From a checkpoint of a small mixture-of-experts model trained on Wikipedia.
Size: 9 layers, width 192, vocabulary 16384, 23.7M parameters.
Experts: 32 experts in each of 8 layers, 128 clamped SwiGLU neurons an expert, 3 picks a token, a sigmoid router, a shared expert of 128 neurons.
Training: a variant of SOAP for the experts, 915M tokens, 6220 steps.
Below are experts of layer 6 (counted from 0) of a mixture-of-experts language model. Rows are named router (the router's row for the expert), gate (a neuron's input weights, with its number), up (a neuron's input weights, with its number) and show model dimensions 0-47. Each number is 500 + 50 x the weight over its row's rms, rounded and kept within 0 to 999. Numbers have three digits each.
After each expert's rows: "mostly gets" lists some tokens that are sent to it at least half of the time. This comes from a sample of Wikipedia text that the model never trained on.

# expert 27
router:466495509453458528520594501551551584479498518498506490504524480471485474499492478430478460531491549510505500563547429499513494501434451584508480
gate1:548532386392534635522582506466530605560475482447574444563550504513431471593437551571568493457593500474452467441488484517593467514438444553417459
up1:488500502488581620447485492480391542557399497564574453406542482507575433509513546556489425492516546363543584474544480575498509454431486482365491
gate2:660578578474535549543586565558484516461438413396484385527533401502447484454534482439433428549450464441514471506418513509538530526537477479570502
up2:505418454494500448461566521519535553569498361450490482510543412516457500538505501582510541510460459486501456504498524514581467516549451617605552
gate3:451502531554532492486522456522573418399495435501527405504450470426491504434529498521496455457438535532464507528525534469430550403446507476465517
up3:442569501454520471524552480499537402446476430544542433529468437457490502538481565486495450532491433562488445572465502522472505400449487483479501
gate4:482524603433572521426554480463590614507477459466631583444544556457455486408481504494488534625489477556480556492494507484539466522497363543501488
up4:482483504545508482501452514540450580543471541416517436561490463543476559515532557557465520531474467494460573518471517485498553496411529517495445
gate5:443549471499528432538518523434546433324500538472571462470543559507463601402562514477530620479573491543518432494501473447489512489502476511494459
up5:439497487482469398432467467490551506357486532419570522496483565492483509504564500471488604451506460523534459526595402513426472487520542523542505
gate6:515494511465473527429472536491492465452478482467565486528566562474436563460490563444470426513415460493432507545567462604513428487528540413570468
up6:461454561517392481473552554519484521469530539485640479508502597509480543474523510437487530453475458497446542473544532529520436420531488525507578
gate7:435445527448480435485560510467497507398452469505480439514456485451513512554468347480524498524458494446457477416530506476486542446520482488496452
up7:518458550493496552465553526558496497626476588579489499563486484524489524447550472475557439525527454518498519527544536476577582502503456504486511
gate8:475421593502486561598543478477587526483436584445565430497531473476498569451476442464418512544478492455457560474587495474430494557382512512520548
up8:536466614500510571557508502483585531494510519432586487511500517463511555438459502482459508524440524412472504473544530476468460592381504554527443
gate9:394559529496518518453527590444559569571517564493495511396444435536429581525541433466522516465501500473505530557461445447580462557483515632488521
up9:404515532539527501524438564464588539497540511509525533423551462534482500419494548522519503556438564495541531549407531455594469436507542571452513
gate10:503397533519453490513573505590571530555492436443548473498438541485417536576526451501526530448590521476464461548496412510507463530549529419485585
up10:522480509508405481487647473545606529523516467379643457457519552512420477500446504532556446446552559455448562575517466509466420480479484423537527
mostly gets: " /", " |", " —", " –", " ·", " ×"

# expert 1
router:499554552511388491568599515567552592450471614522512483462531515432520552530456470538525460564512473568529507479515576466545509442416421550540462
gate1:534552398533526555512469492463501455499477502381575526535501419407497471461426461549598472487449559433572545484448401479512500575457498563463465
up1:512529536568500522475460458477482502465444459469555469470532381445519503510461551560527432440480454512571568466514484475543426556475427520499386
gate2:507567400577388501569545527459483548477424489420542517630512531510510556531450569542493556492475588482528527549442495473581464580534516504477449
up2:492491502525518535434478580580479424525451493424558560578485465509450507520487511457450405469486556447526519494564469473456507508495530447502413
gate3:509495486475511478439440552538548550391535573480424561456450429598490608490511537501557530436522527562418479489508472507568513467537518576473506
up3:432539471501420564473517527503537565452524480505453625447424526542514564445530489440565520464546475545454632494529588521456433545540438591473436
gate4:465526488432455564500481534495486545565519494538457473507424524473484391517448381519488513542521448549473556489457517427538532495540504502562413
up4:505460549439484647489438616536416410529455482544452536483437524446486501511498470485439498505446517566412570512431561533498474487560513517524496
gate5:428520427530455490416598400480526452502548514446477479548468489536619493575516570548505477447464486424544568535547472519479460525437475559528560
up5:455512465495474445542497607526547513505495498396471424479518525472512546523581546439562501502477562510450526584468557426520518420511481482478494
gate6:512418562500495475546472536514581463422545464470464501468531539489473498488479477567510443564509506573422576514608570539532484479514490561454494
up6:534482514530436495556455517546548408498452490483484488551507455523472475538528500533505490548523502559518508503577584585483481512524429593449511
gate7:411522359437399475560578520579517440494482502483497496545519491508515475449537479417522552544522534534463490494475513559525450554504536444537580
up7:382583395468552540532500624528491541452471588514491496516550508493470507532501485383528496402511401450471578461462442474503433515462477494504510
gate8:484444468540444562552494615425439428517424437543461484536530534503443478525448464501498452503498393544540430520568452477489476471488600455509448
up8:516486501470469476500544508530574499474513523491368589532520672479513485580463474507530479537517498532478512553498534554503552463466527426480430
gate9:596560396467557452548498568518438486477527600529517558612576514521488464551488552493453450487481593466536456478491485550383475517457482519479585
up9:568447514540564469384520528527541490405480532562457448475479514539489626567603459553420397545531505495479520485490498433484481439527552483472478
gate10:491507484522402435565490556434550514433467547499448492561548503495501564490545444595486486482523448573490464506523487511517448522453523480579472
up10:449539485459495472600429498424590609491401583546432506552611535485512572567567519418548471420581425559465453557496446522548501526406500510448527
mostly gets: "ai", "ina", "á", "é", "iro", " Robert"

# expert 7
router:496539375443466500446588437525509512512534523498550605388514460460432548525389502467453490531528493506547438493516364462516491543433456496479552
gate1:480462590526532534581455529499497484482468547508614509508496485509437444569546568499456485422544527578517552512483501567423555479477481561432500
up1:530502564536464493474511516522546539473511513507435509527514492459553486524538486499523471478384607555415479571579481518533471469569474518501590
gate2:556515542425517593535353514483522479583490590450474522529570554501505453533512611448528460508440504493453458399472443556504599584488492471528499
up2:541488511613458476442558443452470503505527478494590426546498480432521457577555382590498578464496502492542492571413537485515423386504531509465450
gate3:526477500459517485521567486483454514488430421559440511455489514433541461473460492501486459464537432510517561516411404433545473474426524506565557
up3:451609477377464473514483541507487588443448429508452501488548535502524607471504425554554434497543476357573509467483445435510434576438491585514552
gate4:527446414441486443565551372450479507564411497577470434448536507443513441532546412492522448539475571452454482535496485496525481529532456533540479
up4:499517510431559559537600438413438464517598444507525445512418517438514489564460545489429516482525452522492419485502495379477505431484500488532542
gate5:517483463466477513517502517444530399437562500456588488521533483514568442559481455438543525482541503432510508535465510441459476523580491537539516
up5:511522432535397501520549485506549435499520476387516445581475476486496480628491445500489493482502456511403530571547469419581422399463424475533416
gate6:440525579406581520519570598560525457596458487555481551534463554531525427560530516480501454476497497509510505452584536489575522380569465491534588
up6:434537460445581517466601534464535574513438529552403496537599527522547475539475481504510481517483551487520506530639487505417516422427432492480605
gate7:522518501537483516433468573579556416456438448473474398551475492558584555530587548485596543548444422535508473496610531545506526452484487493485466
up7:527509559515517549412517428497534552511569490438524434486485474502470521518544522475517519443597405530474536508600532516476416586507435465583506
gate8:384498483511554503571559542409528535438381570515419522558514450554479550573481423488523489506383571531510477458490379481493435441515414530504470
up8:393542499481474482556475534444484442541464561574532417511475465533651524595459523519574558485403542461515494483502394494466530534447455545545510
gate9:407414417390491550457467421510449509577481478465496507482560485477493461477430488469421456567456448481527522585500540517548524539472486563432515
up9:493451412432551550438390421499487493468474435498543506466500537557573425572520391584532517489515457468497518477490538479521486441552461489406558
gate10:488499485590531536470539491546495407554472442447598503486526488504436456585530593425487563618465454505453493544421536506474518545540524522599459
up10:439557469570505511523499525475554489469445478463587467478449528421470416434425565503507531515462463581428506412468407477447482515633461447530452
mostly gets: " at", " on", " in", " from", " In", " after"

# expert 14
router:519522378539518507499556463536513558431445648504571465411487470540512515541505457412472532417549488494480451494527484471555501577460481440568600
gate0:416482461519561420610528470586533465502449354439499526508479525493516460444516513487497540580445475493517550462539578529522474497451519500547453
up0:423565424549509510529555421568497455500489481535482547538483495525532477455507448440510491610509494509408500511597532439519531521484558504405420
gate1:466403466449438372577518546487555468502497433542605498587509573512533551504601489567469465494432507446623417455542526459512546575458570492495524
up1:433477377521509451528472477488517540435498506529489479514513556534515463575572445528429475475422508516625471473594464429533508523484485556452532
gate2:415484363434499549530480616498548544486396495519615432579549567559536548508464452485510544488454582446498504479423415474444495462470524614463438
up2:325500545452478491501448454522460481473392444583510553612474474570420450530545499536465490412446530514489507462577515522481546519459473558603498
gate3:561527522510525482583484489470474497555423569489476530456503504520574543544468426484411466492446530442518502541383521512612553410481470499433557
up3:531599455423485521484520491400604582588491595570507526483544454535419523505542549615488515496578502484492460463523479534410444606489453476488543
gate4:446545542518466447467586515549528553572484503410528599478462460616496443555520431478462488575457457509423505570539526502562451471488427497601467
up4:461574499563495427394495515604490563573395480460454538394519562582559398421485474461452435492510485452426500525553518551521447523514472500548520
gate5:528518579471501429408571514473442457511606551553450514506467501526512504501491454469448533446465518509407553549497509562445466632506498379483518
up5:485389402494562495450603562456497499494476511594536500413492441446467467549520529386473522502455550516479520513442532474422487480466492480529502
gate6:496580596546518494575515537472551459440433444460531418493562518508506382488484555410380591558470484471520425462447459422509531482501497546416471
up6:520488565539508431568506512478497525539483420515559533545491494425507463503532562450518586486517488542498512480459491567539542449628475604553473
gate7:416519407520464388474515585542506497458594472416469490479440521471454433514479528404517512573349434483495490466540572533489500534563509553525487
up7:461544443562560437527517559480541563401509516447517517489458568527543466482473542383574496534408531567534582485548494594464526548457483617509492
gate8:474518527561496516556497539535549510506537606615513520429479520494524464545590520617486565567500511399560483444490499482480476436474468517483567
up8:489474475497537464496446552646430547525537604516478452594594538469441536445540463605534475542467546509496434483547503410450473556496530489525509
gate9:516616405523505467594505475562501630580546512488462456452467502409473442495527427476519455410497420519477541457543587558420438480487515563520468
up9:399559454419547531559511507513497575569419514532472478446439528532527500465564589495515459474511460439543470502513618570488512446485538436418483
mostly gets: " was", " is", "\",", " but", " were", " been"

# expert 0
router:412546400436502469509538581507520594415490466487581452431477526498470547459363535456527555474524404453553550586649497517522484498448447443506468
gate1:460543488533476477415437627401536551449560567413502455563491528630362483487463533543501521504462547509556534535507475491420522546531509438558454
up1:468430601488446414610627557488427376459513449398548489478447391494499382575434500401496543487512465484501533511431433549523542590505342548540491
gate2:454581441500528558443521501493536495519451517518503467442493476554498516499458587444552420412491401365529473509472477504576416558487601492539501
up2:573568491438570523541546505458545465530535612467520420473485468532468561489432495452513467479493513505501546585509502388495451587589578451521520
gate3:526462450447490453476463393506517515475503520500442487534571612517528583549572478521419462546453446538505510508542484445515460547468493420504550
up3:509453413446478533497502470505548619442494563492542469575500505523483506557444535508418520531513472590520519573509484467346470495571571475470594
gate4:470488492514511554603513557516510457463497450563493463508434496529507574561430461490392508454516419574393533591492527494523475456501466528557485
up4:521505401445509513511409499563542438510433379484555545520442530513534441565546482456489457492519456442499512617531423515496485458493454514505431
gate5:537499502618483572510513451480423472489552516588547470446551515446394461483506480413612543447455519528458422491550483530513447542523491497501497
up5:451420510495479468462606459367438459468535456468562443416461456427448466534494473473521533489443521498514474485545422458422423517602460572576456
gate6:503529465489449446553560506488562490449556520625449426439525538562469547456447512454473532519445450409451435446371470532483485523495522536435445
up6:515553491499524412449490531439484483404570486519517532557543469518418495552376537505450566500459451461540489454524470580564476485512480492507454
gate7:482547449540458527522462567505553514445485542457480494624595546423502603444546498490489516519503481460479582499532520442484443523474496593482474
up7:541465510424523442560508571482505445481439445524516478520595577514522452456478515553511476486512534514418511547577502514420469487508531547527450
gate8:408492514396451417597434513473508418536548507590500369512452487456527473479555468499528468453410509527518476382449511465513542571551507447638509
up8:463420480480557433574601551450529544579468585489478415540514504407509454507529464441526476497464478470541588413472568471504587611545493427556498
gate9:506513447543466457614578519563474437472474534470516417512518508483450484504453473456572441552496545513408497449509464538466480516374402500571473
up9:455428391516525597577559532525443515472517433514447476550463646533522530462534463494456447465468467503486515475526453454536504484539457524574506
gate10:495533481551525535511489602429540542451556542470577522503449535533514570504463432503521461538498577592529502603553466530490475537542576520555565
up10:486431498530496495601470434419529477474472575539447520385553492612559549512549539473533461488491477506415477613610404491518606436515482447481451
mostly gets: " Bar", " Sch", " Mar", "″W", " Gu", " Mac"

# expert 16
router:450493404542521608489624462483561523519483592488427500488491412512427511520489475408487498497504552515479535444542428452461549462498498486520504
gate1:520553468508467482484514459500564529484486565554476543527500519515497544473541574546521442420480541466450454528567477494518469486493521482459519
up1:550582485462437431447502466450579539467437522523391476576467463449396533526527541531473454467479509437501419562573472509477456538497453501468484
gate2:544439479492552512431541489582486518523550525604468452505476577430507596450502567365480530513556473519505613433586369528518490525540563461559506
up2:532570488369552524473605570469530560521486461520434488522466449474571476499472428446467502428457593424504585494479522494545565599512578487490520
gate3:392624548449529618572486510378440508555597570536525437454461513492451492450440488547498450463505542560483529391551462488512484543500436545423569
up3:477591569478436573594492549489401502541591514528571422460471523473430515484442510616497508473432568490509513405561476480511443486520443552442511
gate4:404476485445503500428501536391415488485445575464516471472427458534453433459507532520389553512555619478537462425451546498526547499425531477497509
up4:459515483445514498475621516442513550498486490500400511504481516492411339472501480481432544502484571510494600449499577547433537548542485508484531
gate5:492469506481508466509434464527648562562586515424565553505514557535432572496539612441458437493541523454495525536493563529479551579462552560475474
up5:538474452469476472548517489493612571604507453447621491492498518486412507536541539449479421501559531475504559512509494440496525533513576496494480
gate6:545555564351473483502520538558461464553496524498495515613528468487459478561540564516484522562435466627543464527485480461542419590540523434417454
up6:481492589467521585486498559489446411542446477479451512587446421497468454510480447483444529470452499567509503475518485528489444532447559416487454
gate7:319508507522622548486467514441549513511512496416396594468568520538531448493549521491556457601400584506500475522441496507407614471478499478523548
up7:447531489482590539471496561542589445478452476509486531526565521537484442434553446542465434508441621502553639519545555537438529535493515409457488
gate8:409473456483606592492416502429565388493567442448434554521424429509467457474543481374431472477457454494468476543520547421514442514421385505546467
up8:527559446600465555567470486473454453463555445549499551510507490527496532489499544392423478396518474552496492501463475405472524494489498497543485
gate9:488574480515509564590483510485432513539548494552634466487432453438545419595457424495535507551470485487534541378470470552565492328567431552458429
up9:516483489484414490560449497453449479532536448538559507540508437435524350549505438478540534489534475530485480359488513501522470442583429560533535
gate10:517490520503579523442559480518459487420586484561474417483457525532407378428412508471652481524513528531443495496565465401459490505537418578460475
up10:579439528553592475498583465556457471446590469592517386524399440462448421477503569400559459510540500515467524524439470397502507438499421514502464
mostly gets: "):", ":", "″N", " |", ");", "="

# expert 3
router:500510424480512567451594559487578544490578505465549551448526477453452435555479552496487479499542528465469478555524425425452613473480412554550483
gate0:438487498417513542509584558429529487470530542528532416589541572406485473528528539555496489524577476557456437506494486506519420470493409509539520
up0:482520492408374533491544465481516577547556511614458534516596531524526418547566453532522505468560561488482501425528449577559394453500502479472545
gate1:513508354502514598538548548441586504497409472530430550458494525533475559507497458502548543459576496474528491487528470466525483405560452569470408
up1:544524389495466589536589519416518518475397481476465571492544515503530522499517465522592564518639527559538430464525500487476493427548495554444462
gate2:543565478514581434463522519507566431407505508445528489580504511520485475504420522386431501567517430543490505550470511445548537509448533525461449
up2:572518448516512458433523550502497435476491476464563587563592522566516523543413560398476521518509478500457505601567539441552490510448548503489558
gate3:457517527559550521417540503498444522589501403514530481442547546502449531575471480462501577573437532506477470481526613529478501462456483447450512
up3:427470450553461534484467508460436581532450465482612520468642564543445503558520459492522538461406533469463484461512540489461535448461462463458494
gate4:568498568557533560480467528501474498481507452519535483537573529501534466444492560479475458555543486554455575601517510472541431520505513443449441
up4:592483534554560562485467506512563456534393423548433485558596489551530527503479531436436408467598566428479570600481568465537496507543523461476483
gate5:440511466545465496395620549511489458536464440518510528480510440497563452648618477474587500527512521534457530534523491600568522505452457552460388
up5:500528472468420544443538535497547483489517515480476458504534466480520520599525458459528550486473510557461468521508472490479515530426496585422409
gate6:436480498440484446539627517494534490530567609476487553629506522567480500453472569460557346386401478498439540527461474346429542486551538494476492
up6:474441557402438504516599538531524517495470546460471579588505533551455454460517553531574440476457452562501545488510439418486611504542549542551442
gate7:517505506618419418531527523515522484512584485574535511406532495519473573454547496442460547565530480507437542567486524470357530425455408600476587
up7:589509519555435522559517543552532537483586470526490466416500497509521495393562520450580605502567437541416512533545530487366499417439472644489570
gate8:439449500534430456534451446481470450523500489446470522472512521468468547510427475442493477441413506457493550541479448511468541529532468470432541
up8:517541533515372429527508494448485543505545455531499492482542533431523487492447534481528485554515489476427512593520399410434565508555466533394542
gate9:495429489472529572474482495569524458396476521540524444519506421501467439525575553455474543412451468497511481515465435515485442532545486481581431
up9:568487590492539573479516490491551446452463494538461448485446433558473490464532624445439540439462533457551490550478511493482481501493512440561556
mostly gets: "|", "=", " Preceded", " BRA", "born", " ;"

# expert 18
router:527554335475480488383544440563596509458521538508564465465578513537549499581486505455499540524483501559539411507581396493493409587475397434505558
gate1:598511576498479438401530508474459508537558507402430554523525491484492577463482449478438515420520531487522504503521505535595456538521501390511497
up1:458508538479557534408533426489535502487537521462466507479420531356544535476440426460416485466565488480592445422470584491542441468557493498519519
gate2:438491476484449450490552550487460493495407496540592536441502479463609506488502486639479509582498514541505450520473484560430474517569506483545525
up2:470477448466533486534450527422532431398444448445637498513522507452573529500477555524471455568474461504483508513437453440450419546502543433597452
gate3:536469454496484564517436393479534532463509530468434513447495505446493554524473567466377498418530530558475533583450468497442513555522473437481540
up3:524469436480524471586432459566430538550561522504501398516464612453494532589453479460527503427469530407500547643451567474486490506588528481449547
gate4:436500435423535543524497496489450490353597531557510488629464487474460452518514482386558525516483566453457507488506575409508453440445374426508463
up4:500551461403545544465518530606393454398607549560545517571471516428486496499609474467578470434447516489476488497514560486473477422423461445462482
gate5:445522456557560433489512526511554487596548422566637520542546499511496493480516508474446558517412516496559426520475481469447437500508433468460484
up5:507519518530507460483493507501480476456489571459506495565436527509500575557492479485519578495541561497456578421421525525603426542474429524528500
gate6:520574560512417546555539545431524458565521411503518566459403524485477540503554547505425507480469535539606390512541508548554497533551467502575541
up6:505439582517456425521481467464436502506507461569433557394392512387497436489583534498465545514505459468594420496554508536585461438532432500531456
gate7:485455451610535565502597466557498504549524449466564554437481538504546515525500531490437428498450523450472539438586511460549552500573493518571470
up7:549429510595526471477602524483483528515495460468496462491481489500595541536512551504452456511477527455535586546557467484450466546529473482473449
gate8:531455500403509489441446572515437542422539548475598563549473367619509468456484500517544509422555561540578457409457544517474512517569488477513575
up8:491445441468511397401524568492519469468495498492490529532521431506526453517533511460565582370501538497486523487561505557444499501484473492584493
gate9:639542456479457467429531505559578473454430393514473497511480464497454436516468542545513451417480432609441558498486479519379540473615487381527531
up9:570455427511413449512514451502452423471441374572476501471538516477493499543451519492535535433482563569468487443521435484458556525546571394551514
gate10:492479526536468509566511402498546415474466570504427504467437441503461500449597528539512614557405439506477598505520461551516429510518444511500447
up10:540519505498467511490533416502483418551429414456466410469522481497556460491566626415478517393424444529460533552538442548518506494401502510424467
mostly gets: " and", " or", " has", " have", " are", " was"

# expert 4
router:438525432404466473528512485494562514483494495507571394491579507575524491524392541461513597566451439509551567517521424501474565509523500445458561
gate1:459527438379475524522535556576537472509558469549500550496524436468455367536547504512445545456439460548411507453470566506478535565467525560600516
up1:394550550509485519517515525532597477453492493520484441521462505543569493549485513483484552468577561562405456442490542455468465518505497438474476
gate2:485449560495533447498531547552588553521506530482532503523506449602479469347460544513470491548538528578609504511451460472526546484474554430558617
up2:430449496451545526575485509512543619448514503528517491501536497510540458514482512436571380534432489574545489517473486502449481498530564478487502
gate3:447477505485464508486523562513544519488463547480505522495565453519489452524545539432573540399500532536474555497407563415462610496507545521534477
up3:448502508525457476501580502532565529477463630496559616433527504556447528463474514463564449533489554482534556547452629428485512476462564496545555
gate4:462529476499530484537505459536515543533483535475453459479570615481490492481447576448448534522529466444452474509481516493495525406507567415472529
up4:458504482453420531463460487500530442567484491522505432487464529542471485431499548495543491588519537437471482468488510472518426492571454466504560
gate5:473503510535482428467577546499495542520610536517497558508445482562500470551558532604525535568455511428527483408428474530537546433586448427516495
up5:405472518474440543398501500514498536451502517550565463497440500445579501617488505540516581486460496479574507521517454499531481506551490513510555
gate6:499560458552502590594490521433530592604521515506462440588444543435540525430477506472564537597515565482584463550640489401464486507478524589463500
up6:453489522535512504571538451492482517507568532624476480540505645404461482511438441516547594472537535589587529528495545447398491492419584526474386
gate7:503544478451550424616500503476457517520506543563495425533520399570461511490601521465558396466513529535433534397443459370532547515551550448593598
up7:570501458392539510515535478527482460519598562557504481570524499628428605501520495592590468490480526539531495424562480478488559546522444454532546
gate8:428514458446544538568440429528491579493465446483554419539527484437440528414492426467447491495508506519537521492484494477546438556583495550505542
up8:477552399521554502482562455420581523478579415462607540453471500482555481478513409458397507429516469463521536554601508483448529495502469532543588
gate9:552489490484422521648454488535537406502508524573437455473523537622416511474458461474510547503534497534537520533571435422415490413532476477472530
up9:455481588530451491460505436517563571495475464450480521494446453574466527427550466540548542452430433522552489503499508463464437457518382514542499
gate10:492520496458452478440524551511491484507526524527543510499497562689531497519500466455523488502540425435598535641508530515579496557541557462450490
up10:483403579543504488504516495504533480465499565491504442403585444493595625461527511395507465481528488557519535524484462542422445497544489555509491
mostly gets: " G", " Z", " Ch", " Sh", " Sch", " C"

# expert 21
router:547533528460527522470572507507558567500490548489538500489483489464370591549548522394489489475470451520469586514465506437436528510559463497512543
gate1:524500505511505585530525444473511512487520515412525512625500442440457501564515473417478437426514487563466592557524521466435485495446496481522526
up1:558526534494569531465488531417508450538552512501485545584534440521455510516560421466521444407509447493479545568429521496454543459437482496526543
gate2:551449545507497437533460403499612424391428465485591563518532496505429495575503553526451487393447485422481543478537527466439584470454480495518531
up2:582447509435548446502461356582546398390460468469519560534535443432466467560484617504440460459384449458459477452518522511455506528489533462492495
gate3:559494469591507559434658557392542442487499382619481446408473539440458531514541544526465480499500487464483493457585528487553543525572457529452526
up3:471475453517551606498558554418501437509541409586413467430503575472479581499487565561362433448529410567420507445590602502532559541512512504511469
gate4:522542580443504472509468509494501476527418570441421477586427486517485452430562511447428539450535605444461486519530534446468486545387508459464524
up4:517509498420470475481484482488528481606554536428475540528470424418403517439506461525460520531519584385499435488513479486503537530453559485512574
gate5:522343444423488515521439490482515530495532502548497397527623562488588493495537474429459573561464600500584464504500451460551558488440397418551519
up5:456551496566518470443503402560497566471539519424575511504490558457462454540479446544489411477512506553532464578389607545431563470549539533435439
gate6:517492461473534493556507466496529442456460442476570449417526437440517500616519488522486538499509483452427443387486545463529486458437488477479522
up6:461508448466494487504537400486499439548552528472605463440476512490479508582446426445443594484431572411483408463429565528442507558480433536589453
gate7:582513446468555541450469491499498569651499461501491400511507455564451532533499434509428489514495434464490494601493510561561456453496422607453429
up7:533564456415592563457428542524494599565470470444508480483529487603430516582516413494492548538508440527521488557491517545576510422530427585487460
gate8:456590535473528492612574507425542490503498562412521573533371623568507524551540434472497438467486516490451649414505522522492552542410412509579471
up8:494587453419417463570476507480466507454434473494472469454481578540541490551552580459450493518475483482477523479541399485485668540480442423437495
gate9:492468417544503538499544452521435449495530504505516509453544518459554587488516540537472497545511440590532489478528412497585529552530548507520597
up9:499478486472493593513516464560479550531511523506530451418492510442532509544463543519543405440500510649432480443496492528522468486540517479510571
gate10:475498421412466500498535414526590519575566468518415496536496505577479461472452619504555576464472490488493516443395561533527482491405509499599493
up10:494518548474461532559445510455599489438565567480466457556476506520551438564504450468601535548585393589482520446498538452473526570558537638413654
mostly gets: "–", ".\n", ")\n", "_{", "/", "\"\n"

# expert 19
router:530509448401504538483549581547486510526508504483521450490616382535443457547384432475557473568432514581466601538494384474421596508463493464498585
gate1:498419456457455457480455481512437458513448483497495492429485420504450461551503462556564573413635575487515531404469506481574510516519528496469525
up1:458409508504433483476479478474502479510491535565515484431511367508500602556516453572444513425524537500469486465529473520550544460476515388514542
gate2:453538465475540485476557490567474546493506495520476549536460433523516477558426530456485508452456450559538567560469517617419468417416477514529470
up2:460500459458571450519525539484446447513444539535516505516497516567588525518525416500540587409513470551535552496450518500441521425463432486496518
gate3:572469531412504473504503438543528402443461638472494388587489446503554412502447419435498518501532466511426551446517494458456524506518433508547495
up3:456465429502500503551507489542558566463504537490529468498433462532567533514570437500468530440491531516459578450507458550539534510510482580528474
gate4:477530532521470408488498493529489590492543587517488535484604442506547453504468567455421584528552506583482514443541534549482464509468485481531553
up4:517568603438527526495482583556567496471480500495491536476514490513554352525427534520410502433510598491503609548515626546418524457615515533489548
gate5:483447510506475508492518526496497529503593423542532540592590414521468593545480427479416492449472439548470553440473440467457548506472504480485500
up5:485500499545513419487493545495530567497587545531499538575499504487515521509452474542507492514451499450491500483569509475425529482495512528482506
gate6:578494476491537470521536396469448541482544521492501559587537499523468485548496460452498531587408447555561462533531520575405536560604382486511492
up6:542541514528470354529533417488514529499532553548578419544496603526482535562414517445500498550566543537461501523501609553481512493622374530441523
gate7:613497510460524571460580453525470529519514563623379536491433479468402449581467469549528513527491566533477534426606450492471542480416431570474569
up7:609456552404450466449546451547510585435513603575504523518413528483396455555532393415517573582470441581537476456560451511522587589432460476434445
gate8:518486533466461534507588528442490434425439459499548465456496460569535436526536487470567546590518419421465500520474530473418490616507527480422595
up8:590463436449502496510586565481536476505517483471513463530441543547579387529513518443493476492450467464422504464475524556487560524438458436520528
gate9:542442496416402479438432458480532466503533549513471491384526497500539472518535499427557462405497437426522536499467461538472465512504506517440461
up9:378515522459517555477508543451462506488491495506484561483501449538525558513498507463491508419478452525502551399563427563475598526507475519550412
gate10:475510542394552479457562588557482507510463532493613559487544443488482458475511536579528503513513476512476477540364441593602477584562650496527493
up10:526459479383548434551544491561490523476507552491535452519462549510448502469500486563508455553570589487465516362505468537469512455530487478493475
mostly gets: ".\n\n", " |\n", " \"", "\n\n", "==\n", ".\n"

# expert 15
router:433558457447444452556561551495512522448437527540521459409445500468509527504414532529507531462512435452576526575604421521528498444452445442530464
gate1:471474465466429362509510488539455586542470515440450628514424526459475441478531585559459492502581424507531558500572514595361446566538519506518492
up1:493575511449553355574504502546500558584499616480469565465431532551465499525546443484571451488533529552562507481507460552453494483559509504440413
gate2:480563392497503501503530496473457451513544488513487520512542478493379543540569498485450556550513530417508488459443554517464470555472559409533628
up2:471542496519566541518516580440476556564466459535493408441602514418520570591488424522507487579503570461567484538502581497457523418528460439484525
gate3:462518557454542431572504537484443516494511550434486656507486538522511480568532583552391426528503566461517523651516536468513458484494384559610553
up3:481580603515548506476587469527518532454513492405483562525422479533501485548472499525434449511580450535523511503485499512444419567548454557552377
gate4:528602558517455552498444472505563447517535474556455481500458524488494470547531401546493566539458505526488411507600558501516482522495423577473457
up4:433539546564469551498469498443563588503504428551562502513503514489508508490531458456515436499587457514432510561393551562569554462508509487497497
gate5:507557358521516509488549551436561527473388500482508393392403574532452498545502564410506484481516426420488510585568527548501439488544459502494547
up5:409517500516480551467573518400467489542433473493568586412542530514486500531450565510494559463536554448607526548487461531474369493432417488508485
gate6:495552474517490445579509611530529466547457488468549473553412497468544512543464489377554478513533479504503581495437475479568609556381364531495450
up6:429580410489500418521567490548479510552513503494505429477500498445541458570546548432532569461500539470491521611489555539534471523492542551464517
gate7:597548531519495537533527590492502588426480491503535605549411536566506529529489529523478558491526352602607489397556400549577441573490565429501498
up7:552526543455420503472456537593513500561488524500559496521410481635493590519474524456498629477531523501440545454450518462564500485537613506453533
gate8:458463440484535515498655493492506482463411478495568570519501569501536497447501547487476550495554567463574519580538575515469405483555378499452404
up8:462602457490562406512573496401554511458480532505520605484577465467484425466548445490439500505461470477581517622499402463534507526543536486549508
gate9:504533458467446489526480543450480500481546655469542464571457596553531472559448437517507432447469419482501502513493533524564558536536469440486514
up9:535526536482524520474470400479440550493506549399532489512515428438505509525495376475472538484370444556457425495616439594591574481474519472478456
gate10:461537404477523557629522466489520539599537516520529497529421530522530514432503573465501489511582448537539459500536520436476552466479545454563451
up10:462583486446512461511536595456498632446442504565421492594444539430492522399518591457412461514582426464528485513569559463457553596413490485523494
mostly gets: " Al", " El", " Le", " De", " John", " Sch"